{
  "n_layer": 13,
  "d_model": 384,
  "n_experts": 16,
  "experts_per_token": 3,
  "d_expert": 160,
  "d_shared_expert": 0,
  "activation": "squared_relu",
  "moe_layers": [0, 1, 2, 3, 4, 5, 6, 7, 8, 9, 10, 11, 12],
  "router_score": "softmax",
  "normalize_top_k": false,
  "routed_scale": 1.0,
  "balance_loss": 0.0102,
  "balance_bias": false,
  "router_noise": 0.05,
  "init_std_router": 0.0303,
  "lr_router": 0.000958,
  "vocab_size": 30941,
  "norm": "rmsnorm",
  "norm_eps": 1e-06,
  "tie_embeddings": "early",
  "optimizer": "soap_variant",
  "lr": 0.003,
  "beta1": 0.95,
  "beta2": 0.98,
  "batch_tokens": 65536,
  "seq_len": 1024,
  "train_tokens": 368200000,
  "steps": 5619,
  "dataset": "wikipedia_en"
}
Below are experts of layer 3 (counted from 0) of a mixture-of-experts language model. Rows are named router (the router's row for the expert), up (a neuron's input weights, with its number) and show model dimensions 192-383. Each number is 128 + 32 x the weight over its row's rms, rounded and kept within 0 to 255. Numbers have three digits each.
Before each expert's rows: "gets" lists some tokens that make up at least twice as much of what it gets as of all text. This comes from a sample of Wikipedia text that the model never trained on. Tokens count by the router's weight.

# expert 14
gets: ".", " was", " is", "s.", "\n\n", ")."
router:114124102111111142120132157176181106160061103119105182132134126125157128097146142139142141149136125129106137069125109035141088163152097095070159206161169079174125150076120109156131151179092124092148149047133105093118173099190128135133161131148147122119177128131141097165110122118111126144159164164100159140194170160103137135142085156107114126121118149160102164184129078107105088094166083131164087103062153129071156119094100140127091123098169152086149156159132133159128140119107133070129103122117149134118170112146123118104087062158122146123123093136160133190068062185116131126
up0:137147147152131110119087132157178151182099206146106154103154181146131122086108182133135180128120114113101044091148128145131122170108116093147086186152145093084105117121105092137165127093114079072148112085132107143114101121136174155139083152133178138136093122125185143103103134155134177164079137125091121162171155139126129125108111076056216128117110148164156050119134137104091052157118135115140155140152120097146203155179123119124153122194086107112098129153133153120089118120086132112136072101097144149078109094084134137161123100175146144024070090074166145158138116191108148145
up1:167173115100126153097175129129119178146116113150094117099103105131101093085111120149133130119179101145153099114151108171125180102166099106110089070120126182135145146096125128143144093134184111113101140176120101156101079112089103086168097090122130095107120162135185108140171097078101156183112178152187201145127121136111095061093091209134078114101181071186110115180109171148136080152149087194153196146098138125096175107117187124111166137135123126168142114141136151109114164103088127099095119184104137198089216121100139123182116156109133134098163074141127148175167138078152152125
up2:121131118174109154098129122164204105117055104116112167093103145064120088092136132137186128107076148179109133177133100104128126094136125084095164127118097122098112136076062105139089092137151155119152069084104159110098084084112092124154102134158141157119168089120110100104132123161091077099135123166076113128159105145089178101161181107096160088094149136141118148113111165115095095153162107096130154111164134127102189148142125069110105152139163169091148129153182144141162139108163152077130126098124173150131178137085102183078093116109101135142123115123173103137137153132130148130
up3:104164100142089138136154168191167160095115082135086172163173123168077146115185122100168089127104132163111119154133148119144214097106132166113146126101069133119104137112141116152131139131130089155143122061156138085104101156111133129143103130151145165111123137115134147156084187089071217090152097119111122087138136170099114148088081130111156097104072121161101140149108158122038092108141124133108112125152152116102107101121142128129109061133058092079124104134132147193108166081122129093145064163141159117122195129180106152232109108117105117104144110067103149166111166182186116136
up4:113056155125110053125152137090132121078089120119082141109165166103130129122140139110158120092102080145152146077138093056146140137172111145129076107102155153055151136147149135094122165156112203047136166071153155078137143104116108117138132031122120102175162150119106151157117055168133083116168137111141126086116129126116110095155117148164143117155052143126107084163137080118142184096099161109144097082120181115119154162068128146087090142127066105117198131099168156131167130090149178111120096109178106124131114163128159134137099134074134099107126132081080107186130129141123111155
up5:116120084139151145117146119082162104165083067133107154119117063096126091111161126068100112140094149116139108117092142121117084159070090105137192089137122103133106133185138112119160150100111149117159075089114173187099178147162121115101154151165165155167151124174129126107143136125108152118074136126140158153179149117148173159107068119130190067176107128111108159155138130078124080102198100139152122074118116170148202177114174174145160106113091106131122213160159117122166169128209106153108168094132143088102129067085109119128180156150141097064015139128148154146149133167127145127
up6:161111099069163112104093151132165089074174100133084150158155132102120143168101117084159168062126179108163095129108127106151157108120132123132043163128166094126111150126175167111106155152138069108121065141174149087071152097123137080138205178069120114125088034086125135062101096135127171177175142119107167180160138138126185141150082132100134143162153143176154094129085126148149103108106103120128174124161078115137107102164144107168102166138121197026107132177153070091093130129112177180159118148128141081113154069147144152119067128193123112088116096137167091149135130100061116127
up7:064137137131093114061100118119121140146130146137094173160080120102125112164140147122136141084136104170075073078089142115150144176124114127104143201145080076163086106191105141130120141151133136161087189137176138109062129124133129125117108093151154132165124142118157131160108155114077169133127169122223127148126153148123151113093127152180154077119159147035180107133112111121158126177164110138142091126159157103162196176151153151067117122096182109108141192100109160143115133218103094097146112111128202125136102063131130107135185102059095136104110111098159157092106134187132108108
up8:126123167158156127140134147155110111135161134112141068139179049056117090080085134079116161138151077117101149161111161119116150136116127167126139147155163160175147192102113172115167136107093197158133101126151048123154136108120111184116113174105069121177151086139174154155207158111079148118117173133153147132112206138069134187151082087110161105127083119155099119155058135086142124136099095144086173099169108163108146139140140083139155089124101082166115106180091096148201089129139088112147118138159149172129142082133132082158104136155162122068129093127131127104124100162154114092
up9:079202113075202112150110170150091083119129160099090065086170139138115123107091076103161158170059147142114152125164142123147094185148091155121142142130154154111147149154130167138124149167117132140185089150126162160084150094143119136177173127105173159164140126086126100163097128188164158087144112137127102121110110117121180143149126117186169115125119153125108110102130174129130140147145110105168135143189093153033138136168149094173064117088117081036105089115150062163118132142140159164132197130163117133114142118145114073140168115160144067141089117117192133127170163134064101114
up10:147175096153175097136089186133101181171041164132139119138006105131160100114066163176148140142118187143149111122143123134161107148150116144140161160139130122134117190092120098166162098132113111124160108115171118145135168120132121175131142084146142169114173055122132127134103199095127094146090123177096149118117145134165129116123090164104157110103156143151138154144103071136112134145160155113069170130170136159128076134079123143154109152101042148139116101177178154052145178163119135141132146108142123142168174111155115132111118120149115096120179094177162160100079127088094134129
up11:127123164102170211105097084072091066119154139156143145166145164142191081167096102180149104136092129102108095136108122161143172088178127166132131167120146100178132147104104119202075145132145137185145141140155123166201146102160116159114135104168135164180092051103123127133133077120106114153137158140179131155186146156079131178074139128099153116149185069072112099126202131159080132147166166115166144151147171156158142155150096162132130110135112072172131139145153101085100160125123086132156125135160164172118142047159103122106142117056072137111132100159185121065104138135161101159
up12:117142151165117117169085154102141113138116118163131104098120121139137139166151105170100098163129146154089145148139008122137170165151151085151110159163072124105110128091106147154090132145165147087135130105178162137142120082101088144092111099126088182125175142110104126216113156111124150153166138135121113130137153148168125102163148154159078120148136190168119140146137096091142150138218133152129172188103146125144082123068106177186076113073174199086141163095161061098112128134159123110195174112122184188113112108092140139126137119094102168072133146124136104196114138135119082134
up13:141064157099115146133111114107192117100095084114069088079151149089129133171158146137164123097130127128089162102147119150104148085137164087178159163111099069095142126122134131127126113154165145110072090116113157145139163144098159151122167144146134158155156172139100118127092125132181071125152118095151149124104178170085164098168121159177120091107179155157082086157142085149143135111129156158140148082126131163145174101119167146122101088081106152087133094133107180122087144090150129149141145061082105100119126156176136106169110096134100156069107170174091070117123153148156135163
up14:085101158095163170115161169030112200139124141110119152083143169198113108094106154161095087103113126124142097153130144104170175140143090122164168134118108138110111075131159117126136115197121116135085134118141152144152146136084159165050105101103107115120091107144126151139142226174152118127155147145148116078117139166107185167142065115130136106187161145092177118093110145058045095129162091125138143153112158160183122176121129142118201192151095100101224085109112131170110126148133138079083125131135179134104107139143106092120106138120142093141118077086141107094059166174116149123
up15:192168151181134135138130158178144101139088114120127163142129148133164113147092170101185137170172110121111107119108139084143172149158160092092110104118196121101157063132134120139155162124117069129094159147163153115123135152172126160119145102146129136167172127135130126125133130061117178138171108166070116111147119207117135150151133104121123119115123116087147159124075128108116087115167133139100152107138128093128199142156177189190106121198134124123099098150105153058117117206071150123143120158200099099128148113101131148107140119201086156116058068141069093101156059185156094129
up16:096178132111153140125132125141109153133142088059127167130138087121210130118095133099149118102125124195104038111129128169180134101114115132132176161105102145158102097156107138126075142117073092089109136082124142079092151149146154095100102140099140173174148113117046164165106129144200094112091180100105126118139123135121148102154138145110101123131109183137100155129138157096131145133124112119178133157073207139070106212101144173143120163053131162142169104141186112141146230082113122081094087086135152092173136181178167099120130139139150132132112156082109170165126138126068095106
up17:111159145159129142091085134160131088112118105155102082098135140114108133116133132092172112143123077125209093107104130108108132088060078161125122154117163149114133156095107136094091155105157185137179146064099081109171160132096158109143130070151088111205089110092163105187140102072081153132150133104107189102128172168169075108114075154137133217133169153085114134124160097113185101148188144138121116186082115124073091135125115123102091095133100137125168160164154107097127138128157133126189122128109108123169094160181113159120070088152100151164183079127081141166144084152136101178
up18:096094107171120068135187109087085176132073151123157107115120193105127086105096127059119123093083169153115158063085092106112080100132180157090182144182133091038117118131118124142111181192060150125139092115122168097151162130104146131125152144217123135110126133106090136128056145187157146167166125096102202106123129176112104175039106177165133138117126118126124103075157111072126141136148071203115129135129097118089151093183174129158109112055144115144097114112112135206177084164134127147140131108084092132150085125080164153138157166126152139125162157080139075178130142121140110133
up19:130181147122150122153118160144150163124138085163103095135116108115087116135104191120094158170107083105199108070134119113121097088171148145063134155135164106098102126105091165135119121153047150135116067175108152161144153074181139114084126085144171131129175112115105139160145130124083140114131116145162163047117174154160136157147110124145143134119077115153202177161131105172155100178140096185133113075106211125122143128111114109156137108096079170057154149111160132120098131145200120093134160161086122160160180127164105110143165161152115114145136173167146128147141103082165135170
up20:144130146054179120157113176129092189129122075100108144127130107128145168133138119141081153132129128101109138152153096167118127160132136145102104154130151114121096121126175105199097136120143107139173094093147094114134160119137176147137110088117125125207110152113100082114082183171132130110084109139075126162141079156148102119153114133099130118087166099096123126140122126144096165103143187179167122085153131099135147114138133188114104075113188115105111124111116095161084161101101111108132142127196084121119182106131036122090096108107123148146062101115136122204119121118151111150
up21:142085115143106137151126097171130137134088115165137121131092150112099114107133166082135085070156112140101114142078111142075145133106145127155118144150149168156134093141136118111113171087111126101136153142169083107116143099155145090134214165150117137237115107115097132142131129102205123107151166153100092176156129189107116128205118109150124121130173078112112099135145117138147157177138185137133144090058183125135120152165137107116127097184070126132125156184172123152133118101126127138144147106139117122163083146153186091050117143114119136147155102140167140135072129149059151179
up22:139096220114080144153135161120126094163144103070158159120122157162083144128089160111074120145158089141117166209109103060120126119122190108098131060118164137138091117186093147147158130112121180130158103128133190151155154135164129104108135126121124123107136142117153104179115177125191213172135133156064103088111132131080153168168072219122099077133193105108192120159072085138080105155120194185156121175155141097102180113149158147099136142136174118080134167155122112129146150094148146107140184115111158141187066205115143099122124181103132126121137079122147103177117091063130112151
up23:163194085189160130148152139116065117136157086179112130125152115083082191149127106159129131105117109161137079109130136128144115177152140109158110093072160069127152146180130074129098153095116120138138133143195059143241177172068132111135129122118130135122184126136141130096148114105120108111128090191117135094097121119172117114118088142124104122117152122155171150151060146184167150193147115180096110165113142110121064143140160192166167088147143110097187159085138143113109153141084195074089144133161110101114120068086084075080094139143123161109186203181161122183168116087160104116
up24:157177116157162145129090141100155156140104110103177119149124134147141144149127146129173126066186178150113166191079113155103148125109077122150145140175133098146131138134145147139134128129126075099092131097158155075169226174143142148155124119151082132078165084126135126129115099125136129197123209072065064100110134145100077116144144166171150090145141084134073125149131137132033091176127110143156101177157089120078072137139121140079122092119133148171157112147150109148201152123136183142027089140062134148176113150151121093148136068132133175061155149073125126137137078186137115121
up25:168141101128138122109125191128109147117168104143182110171069127169158063132173083139187073121151110038147149105056125136132129117203148086148083081116115133096115139140108141109077140183147095145178080157073143178089164129090136141171089104182169081134118120121087115070098100156100071108150114102124155071126105159140182120059076126074128136132123129129112112211074120096200126150161111138087139124133102090130162185115166180057128147122112125171118122146149121139101089126117162136124107090121082139162081097158208121102120098085180098148144093120113144100149139157093151084
up26:096134133137177104140165173165140133109116164091107122156175147157083156057155090123113118121116129064141041177124133123122103169121147066113145178074099108153131091086112152121082120155154144150112171128168102090147099130164175118066108155120114146124186083141104133181134079140096070128170115170127128123115145165112153147141116111141047105162109172122082124104107185101119181121094117128157105122162131128091154127164119149130147080124101123108113114171128139155161116155136143137123159124152178101132102127168044152107141026093146179102131081139097110106159147110137085156
up27:117081132170189144116159082152149160100094203158126092169147113129136098096118113072148148109125159143091114149138174119179111142106128142123132105123160157112093114127113197095136119103147161095163161072189146160065158135135142133152147087193103137152178161101122131140127109073110182177100184139170123164117092123105070091084154165170121121109127139171171056150176114148106168131113201202091169130108165138140145159144145146153185104109118155074161103120210083141171191136125139168131126045107144122069103147175130093128091118098142120124174045144093144128126101204153111099
up28:198119096136148151158083188143125099102108154150153055140153127105186167056146173116120134108127190114114119129166162134069119112148124113118120114116100084145094135125137114098141138148121084121093134096149124196194073103087088155182145111148088137175117154149092150124176127140147106129079172165152130069094103168122101124082059153147159111104194095179113075164116112084194123122123087173116128117195161077098086128121119158140113110140163168134052142134123122130149136099131163129157139142139158122109129138147136168102102049137152183140124144153149159162137147102086118102
up29:061148093067153153148116159137123079139105125165109084165151148172191144143123115110131153155157148097150102133156193145121164222143111056131070103094120079099131091058145140121139105105092092090105170096054097090121137133064084087202123158114130093096127137167156139100118117113078130103189125109142118103111151128153145117133098112183141138183126131082140083149187187102081068144125155166100126149112183188139148165140056166137132086113130128067153143189094166125112108098129096099110118125064191128149168098158132084112074105130145123126199100103118146106154151138119181156
up30:089141105106071148075121149124149095068163170133165084082129154149060111152187087151088085169174151140126088143163150112091136143140122114083159111098058191139129150188129095104112123167118108103176157100113124140121117143150127101119106193102125127101164132085134150159132113126157164119136126156160193130103128100096087177128089136085064114114122146124079094202106169183098138076166098179137106106168093157086131145155098135171101127122130145081082119171151148134179126134102137132129162108142100122116098064148135054137093087143150145115138140123085126165105101103081146135
up31:083149093139124173099110086089146150157112146060091063120149131129121179146161066100124137127146086060097098099106134117168195119109146151070144152190162149128133160125159131100141165113095166148107089078133103098139098168152130165114127153170191143113111113074097116096126058158154115122102057126157142105148097133139130106217127129087088118174155114201066174138116155143104084064088147119102147182178151092145108166194125066203111142158127171130141173107144173186113155151141109135073176098131150102110079110183127131148099028130165105133134131168143138125110104156116144110
up32:146120217096121117154105122095095137144140069134153160100146128199138121130144101171110106084200100112110148138166154106158074150109158129153184146064119137113135072064120103147144136092151120134115136120139132112153131099161153101175068133158180099114118076133179128132116105140131130123143158127170128061130079132164126175083066177135081089086099168179153124123131148089124169063114076141151180131066128115121140100126094138113088101079151154120103095084124139125119163151124064129134142116141142169100151126183168143115096124089103078092152118107146135149096135134153079095
up33:203158105174126136190109122167090105153152160145142089146166112167080066153123121101168140127129079096096104099129099085106159135130152147105141080136125058142163165104111129116175105111096149147155139124140134066102171111147083071173109165103094133169169147066175125112135141156102122172117161030100173108176138092064117178112096190131141128141159172134103171108132129190144145171184133129105094162122109062161166143105146160071124154098135166106083094137119130132081134167128053094129133158176081104161181116093131083078103156142135148142112055153104124110156105164150142135
up34:088119173128171123159188224145093129161133074090116149153104161180122123123117082124121140176096156111062138123173143116107128161159097138073111190150086087126131105086140084143111088182172102128123096058128075161173074117166114174103128106137122091111126098173185068176156159159064116193173136153137116112111105098109155154144104147124089140092189130065082147144043145155129127121103086091162131144103043117126148143172093122135134127155181097160113151146148146140151143139101182116066119126124167080085053076093053125148114086050148102146127109131127153120128161105134119140
up35:141104116212107105124093131182078177090102104119114135143135125038180195108153171162163153154116075124130103102155136134130156113143113138146131145103146101095065138122124093119122163109103138132106141101118125112199136122143136114159123094177149154112117125146098070125097130126093083102114144160143117168110124142174198112089136081182120147190120094096092114146150120145176190110144151163146121077082117181117171092107130137179098113120178171073118187140154144115095172135128143165101163131080153160131120099098141112153176070117101139095162120083169059116087101119137137164
up36:106147129114149120082120107142126155118158128109153192154110138134126145093127152135091090077111102068088137121104202103163123108116170181114167130110070114120087106133169134073140103159102115117130150068172121143124088111172149151169201088055105144141121109106165126138101142064142082100113138084127136081210122204118122168094142212150145085173087127125111074050139160126126098180084067115161092117125099177156141100222124106177165108121163137154144091093152147104136147067128161109120061153167105146122185122121148178122112111082140128075154119142171131104134122111182109117
up37:132119111134179099098118183139142075093120106068141149131103079121102149147171074117125101210125073027134116134147131082163197150176167053169090089114158158170128116145089106072130104124098136121139140115196190050126178189139140076121124112091200071201116086087050119097100122144148178087178115134098148154209177116107091135130172121135150111145187083135134128097102155151158173174134172123172097141126123195140164080097134130103109081106104153097146155104093092133148162104134132138120131087129152102079117188121128033177133188147076146082178152121114128145084133077129183149
up38:048111143123100138163162163120129047169118177133149133064114084123126191114111115153135157094148092177122078168140118072160116142114116142050140207186097070192185115138139123172165115092149113089114152110145097167176174061114141169133193142162170176092159132142088066134095208135213121130126166113128160102191139092114157120103173135131188113164166107127129112110133135166194110134117179079136098117139175138139133119142131102134074073148176122062155104131173149109132152155146105108124129136147137105132153104150115123134063166147122138146091101170109168149108121115122136116
up39:103151180086169183132091147083141072127051124180182111093156113171131127130110137216067138080152116151103126112101108134181162130103155160145141164101140224139104134139099158092182165139140130094174138080130108115120099056104162159128133116106150133111193103084122168119134172135086138155095126116125132134182119141132145138156119093093147112169154131171164130127129097134108111159158065134127120129131142109113169089156071153172119101213156209080184158168090143127050108156090098098131131096098074095101100100127120134169080154075180173152135083153117166121126137170089076092
up40:137089142137138125094121135134173063136130164089107147141183124125108125089113107142163147224084091122112098091151126097131113125081168115161144123103106140139169094080167149135113069127156109161159099101095126092092104144177135101121108106154125118072184185105106121017118130088043082119130152139161086131122152146098128163045112039101153097121137174185165109128145130121125170157150112118118140183146126145135129169101140169113120101083144113104135136110190136099106096223112120144137135187087086134191080132147158109161153137101148085113129117120187119075148152116137118134
up41:126135143148107139144125152112073099089134170124110165194152101049105097103176120178151145098119150092148151141167017121116134159128092109110158140130163054120142101153129127061135148112144130122125140168095176107160127109155102159136154106194109094136104124111142098091165166129087141180129114112072084121071132125075187159059100170092133180140172142089087145179075093169128068127166099157155113126041114132106071124125063111112110106112141096136122152119120125124128128115130147082174125149153098144150136149192064046066086115172183098098135162129101175226138129176086093177
up42:144145124107134105133125111120146156155111114084134130148111136140154093165113152145104128141113053093130162114126135174162031114155115120117130158121152150128090164102156135115135057163146162075098097099099029121109178123053171102113143108102143144062133109150168082112173136122087147110098060086109193157098151156138116168068067153048139147145118111167146129093065168172090134129102135075150102148090050153124108138142139130137109159177124165082144090159113106126119091157121088133122131143162090189153113130075082149117120153169133068147136137159140129126100180151181110071
up43:166189131112104076149078163084168170120120111124131098151161111173129162162098175075077178134158154142123100103059153111105151125117135195140125161176159081130176155114132138179177099159178103135135160104181124115132163076153180124165110071133104102078161138148148171141140092129133100121158114115103138077137114078145101143069186163098131137146136155094108102125084098091094127165162097097099143154076101139183098190095165106181098137111117145070120129162137114186116121084210094153118087145141161093110159115136060095189093087144207091086075151129141122106134144117117102094
up44:071128160082173125104184139152129099154111167129099138109161134137142091069168152146148138159138161121114080097149145099108145176086141103175141148086117155165110113196108115094077116133162170087125166107153042150173129089143145140138130086161120160189143133153136162118120146139103113185161114162094231180160140123145118123108120163092167050064066112156142156165155133119163171127132143135140169097122151108129096128115136121119163041116138135152167055095086058137083144130092151130144121066174160132092191073125096065125068156123120117116048105179195094138112118135155131141
up45:097118086105105191223107112108123098100150134073114163126184071126139124167096207163107095091127128162156139107177141093093116179157146100121115125158111104117140150101106114172181146116141108166130145089132115112091118150099161122185099108166092077156111061130116121168174151135111165186128117215151164137117091123139115091126130128121088094118136151133152095105132069117138097114100060115151122086094113124090113081148089125100146086093133128100148106174083197127161159178184140143118148137111163117188134071155174087127135148154119100116169222130202128122121086146177113127
up46:130146145122156158123159077116134122202169173152178175073106065170135178122147151109093104134065112117148081168134131086135149094119137096136122130140170130106156130112091151128207125105099133142086090076115176128191157092093066107096082141079091125168142111095100158142146106099147161133159145087107137094097189089142128197111156174071129081108169104092108132171077133148099132133088142150146114123190098138052155100090143113079152081094116170110110092175101104129085150143166104160151171147116076128114059161088119110074094173113119143139109089131072189152108126094130149111
up47:211148171088150170156087125120129108148104102104106154159141117147151140172122187155165080143158153151150111164072150097131142094144106156178134175155160106100106115152102165119120135168126125126162144088140151134082125101170125112126112065060111109193198106136148100116136071156089098124092106146111120072179100130122186141104161162092138103163098118089110115079159156143130128131174149121132112114166110082135102136082112126109046146089122108137144159182154190134142148130086083187120112209123108155129199123190149069107129066121172097130115188129079092168101135119154123161
up48:151155161134175035127093161160146110125080174088124136129133106117119113176156127126111163150151169130096103111119156159120063156125077154121098032105116111118142108191122186115132188103077123136121132093125103148132121081183133150182147167173130137150193090164098096131115150120148135089144106082135164134127172163074146172135065117117090126091147132081164125176138079145138105151136104118102189129113170174127170138090113178088094090098110134084177114110186104064157137084152089141120044145140131131128137142142064112074116124100114141093183136176143135095134159124095144100
up49:105128123116086129140149130094109156116180066138073173121109154104155127116144143133145084114078082095144086118128101068154122131099165146106169103182137126131157156138133158167079170107181160102156096080128080111112097108110119145104118124079161162103117169089107072153153191149149143112098143143115116109151114147124112121095129126076119130114211172121068178184132148101122107168108160157177175146148102147155135117125079082140149127133105104085111116148093139120147081087153149106132081167115085162106081129106129129075112164187118135108114104101123112150135144071090169016
up50:139145139102116179164073072152121183079129099125098151108157131164093093132136168119141130177142128142129106108142103064105094130206173126126132126132171091151144097106142151157177103106197146086149092170131137047141112165212195073112152119118137096148131150144105156131073132163151119179109074153160167130179113207081174114084123098044170124091158092157068092189111072155186126110096141112140101097068085090090123135156089115151073191093099143133130133104164153144113181115091136150161180096129142116141177122088107119144117141118110112122098135063143113144112103159137112099
up51:205131076126136082162146120137173079147179156122124087106084167083135157134163166121160153135129112109164136110105165182169074088111126162144074192133121101072133145138143073179113152204102101146150209103133112130158135134160154162085166092084093161152129078103099119159122119115143104165140170135120122112192170133094134161080096091141144093132150150083151123088135096112204120126098188113131100120159181096131164181115104151174045109173124121132140099122140124123091123124100230090096190125148090148118141106245125083067110153164118118091129111158169134130104181179164098109
up52:143141144156089129096080170122067135166109103055192120159094195087102145177119095138134154182092096122166101168144188141085156152199133086067165166080119135104076150136079147153141126132128156143129092110189094130133092101109086099116088087126206063156180153092115106103134131095104107107164104092121106134145102118120136140094090136121088137176191151188108111118116077159124113188194111118156141116172152101086192109123142112093145126076150139148117163148110116137124090113133177149112196145110101141104126109172162105117141115131161114134181083090137113139099129141102109138
up53:114163123113100044134187132050149072135113058132092100126122131188093101152180171087108170168095243151149119111144088081111156115164078122110133093115107103151127128084147060107094147108055121111128107141084130133142124132117154166085121114127127093118149099148213108129130139104214148158109170164143122148095122129130125124140104070116121144102139164127110129148141097132160137120153131156162133135062054090171064146115116146154087139139152156125183148107165139121101082146078116101152145122116107091109201173078157086126077131082143112150155167147146133141150121138074139155
up54:078149112105167142086088094117144134120113147110096119156076134117083164146130170096101141108153131127105113114148126081094174127036062080120097122146160158128127124139141086043112129078134176104097188101127121119180112162149134079124142059111130114126089195164102051122105144143195098073117127151116058146061143163074176112077160123108095089096154110090132047152140077065145121170129117165114114162093136114173154090181147148155091100133124119123142108172113176126160183099121119146188185125171127146078171151091127075108128121186120129126111095178145091144119094136106102108
up55:152186136075106100083092102156128044129079114087113157144163099129150167082163132099183139165152117168059122120127124056135104128184141084127138131151072080139150175172090109153118142086166117173144117094122090108139105116090084154132141077152126132205117108148113162136078174190125195129093128154141135172134154117184196148083139130113078086095173112082130158118113126084145103129126130146155084077032105123123113108115094118086179106138091105140178160156121178159139094093155119124160125117182159137141103092112116142175167119154142147122119104119143144148033071100168125138
up56:102189108105087125115138104155106142153126119155124055132108142122177154107127095114135151138115111086058121155146150182122138112136170116084094145065113101118163131132074113134152150157115113157119178133101155124143088103132130123133177148126211192106087126065138067147111132174195169100129102166141167144124145095129139080110113097201107073142177211113094201084115112131134165173150114141107125108164149142099184115126123116169057107103100119067144130140065146136154110108066099153167177108132124130153097155131124105118127184196129104174099108171189159144125152110145148095
up57:144133134146175148106147116113165106189196070169112126097131155140111134141145178143201211117148168187099103171104068145140125078178165114139166149143118075086096160097091054093165123169096150140166134159171173164078144116065162135164182113145120177124152157087114116170129112091117037093102196148098100197096098164113170123082141137173158142117164111090151146133112149137137119121132096150099147069117143117118173128129131150053098108065154142126114071114114089096128100079096112087184118107108111111099153047125122169101101143138092090070096178124168078143060146167148146148
up58:102183114131085168060147162102172143148114161138152105130130129115140136128144157096161155122129055074046104163120126131099189138149160163135153178110147127121159188084100140168185097115101111155129030111129103142089201102102134095149127129098165104120142139111082119151138118132092107095153120140184129107138212187147143161123100107087144100154129148161126135110115104092104104126155075161146109116109105109138110163142123059089064115159106125149091129158106154181150079143114126125189096146132156243132127161144198113118095138132153071132108105058154134153080114149110115157
up59:159145109163112130077160083108085109133117097111121157132084135138137066087165146115105119120118160110111169141126146153141148124116130141113173110125149106102144173116110111146150141139107122158177177097087126179115165089175154142123121136102151126160134083137095132159092160154144071091166151118112109158147113157131133142166090126125103082129173108174190120172157156152135059149174093094158112153102147122196124213112061122160095116096163110054183166142117129121115207087169148126103123157099103183165194083126069090119137119096148133140078123125186144135113102069148148089
up60:160171141091148160116093152174099114160163160085120104176089099158119123043185171097119107185091062114127163123158161118153090151090159151110088168130167107124129136114130119169121121153078088108142157098037086115182070086227161195092113129142114189130136138132120161130077154150061136142128100152073119126196135131095106160080116097113040080090174113093149121129146085155144126110089124165146070071110116154168175168135183133112085129113099116130171129088148131105128156141174149160129092087164132117085139090078133136114121123166102100104167158160152164197036143123136108158
up61:091107126119126124175114197157077138111150123050113110096141200123138116087098146152152102132090146094130164124187103143140133092131113122095115161126213145091139115140163157088112159127124165118078158068084152128177152110122163132104130161170170148138137103109120072220103133160083101121108121126132105132131090053113130097121128130107090140154099148160147151112095147124119113167124094127141107061110180099171164137091126183143167121159165133134128132121084119124110134136125103110167181084100140146155070155166150084126049164127122116140142169069120169128173181185114104126
up62:079108163118147086080157153123166197198117117141126110180111200126136105124125128148093130113163116135142069164137101133139183137093114144134128073118131127039119080188088122116148130159087170142133163100078108096128101128126094146129166120108073131095072135127121111117117178111102078140104166088096128098099198135079121175129092119096150089168134138095147068112120095108093131079176140168108127097120159097138075213158089180162170167111090110083152167116125138079170117112131139038162077108095094123103221125120095067069122098095161161112101157167185158172100135132170179118
up63:143153115144141106138108072153137129188154171116146050123157146134101080148118132097109090124154162110150134128123141159065047113112101171103133150122183131118121118093149108125124098136159095200103099137154165159146166117214121163128149120159104083095172108144082133144109121086098156227151120145204168166081134089094154126087083121136118058127127095123153131113139121138073122220123094184133082141134154095112129120146123125145104144131120144118111147176167157165145123151075118100081120124116106161121064120118122088110100061110165162130126086067123158156123088141134144179
up64:163090175173143119170123161199167117106115156119118177101157110143078109156118160124143130163098150118077072170080091087127067166128135101122179147122189094158170114135112125140158119149125119138076134167186073083109144176162153135078195184124128101167223113165192092038078111071084132103132200047101039140129153112167124154142133082136115114089123127129155113079134159119137138151132143077139121095073111164147108158108135102104116092113111110130110152149096158104144134138138093148177096154088117114097084095121070098065105073179136126096110105158168092124149119170130121123
up65:132123143130143062096144100120120201117135118073101172137164107169139185094108135077172171138153138136094131153160109117132113132086126133123125104170150127134131084099158151073116109101118127082129103098105126064087120129156160123099109108155173145131097183143130105185126124152139108117141148166146158080083150172104142121154154139099171188109152146116201144116219097087132125121152074071152067156104141123080162196131112167128104108159095143123175158139175150157156095118153112104150168102112144057154097139112116122087163155118068152116089154158123133127130162124135097079
up66:085134176141142128125142136131132083132110129100090126103092193105171114166128110116179180099141182194091107083096156125074094204177166075139139122123157135151092132090070115093091123130145047057122185115169093168137135186128116130156123174145116151089157164187125083162057146101080085210187114152121179119134115101172192149093092148103139089132055142133101134155166134122140134107114133120158179108134146083097071078155134082165116067122106097113115147151106042136161149132093129121078204129154195129132072136077103117122074044096074141127188124093154161116144113167144091124
up67:155149169146084131091070144163140134077119115149076107144090136119114172136126085103151092147102111156150139199137101101166090135167128074089134125146120122115146156105141152167118182132109105114121113060159113136097135114166134168123160101126049145088112139167088184151133098154163138141113167114092133130156130146154129114135127136112098146100130145121138065154136100118154101166153101084165165072157111062172141160220087146231184127104106132089093161168149121146111148102119103165161069155165094152082118111147074138162119143146145066096122095104144160185039196094159102114
up68:129073166052139127125093126154139133168125154175131167114076112107096154112102137103147141117100133133219118081089191059132139157183153088145127132121100162157120125117145115142169102124073158143138103146119120085094148086144179163148081087090087124122144044143067124150073125145129156111142097173162078130211131138109092156156142140163149071172149159135171132164149138201117130062203144142082081092107117152154105124099095122129106164071116116102108138123202119084129144168120127113179081099175158117144121132087162109145135128078125175136182168149120080080147141172172080163
up69:131144126079129131123107187192105097187083159078099156158118131130126113140087123195153164159107176072103109141176124129167167139138139110135137094138174104158123127111057107099210189128180108098141179092109120115113086157113082119130148166166134081092116091117097036162115082156097112155187155111118150091154116130123101135110105119085101068141148135203128118120168118089117131139109082106154098113168126184105180109150157137172093119159069151038110120104144151026119140124100129115119161118099132110106101117203145099079115072150119199116131094167081138163101128148122156087
up70:152099126115097072111169148149118131133139168126135141084104174106125161077137149136147130109077099133137148098156184138145129075164099132083102087169130113124140122119100141171172140146075114050135115096122097130106088132150152085091145137119060120134165118129149142117159137070120173167133101194132116113142155094103135095158072124104056152141142120133113100068109156139100191158079118170175174132143133159130104164079144118124126108135081161080132094114099139123076152099050104151177166140178104123063151110136172126142152143159120106176128068136136067147118113137142052181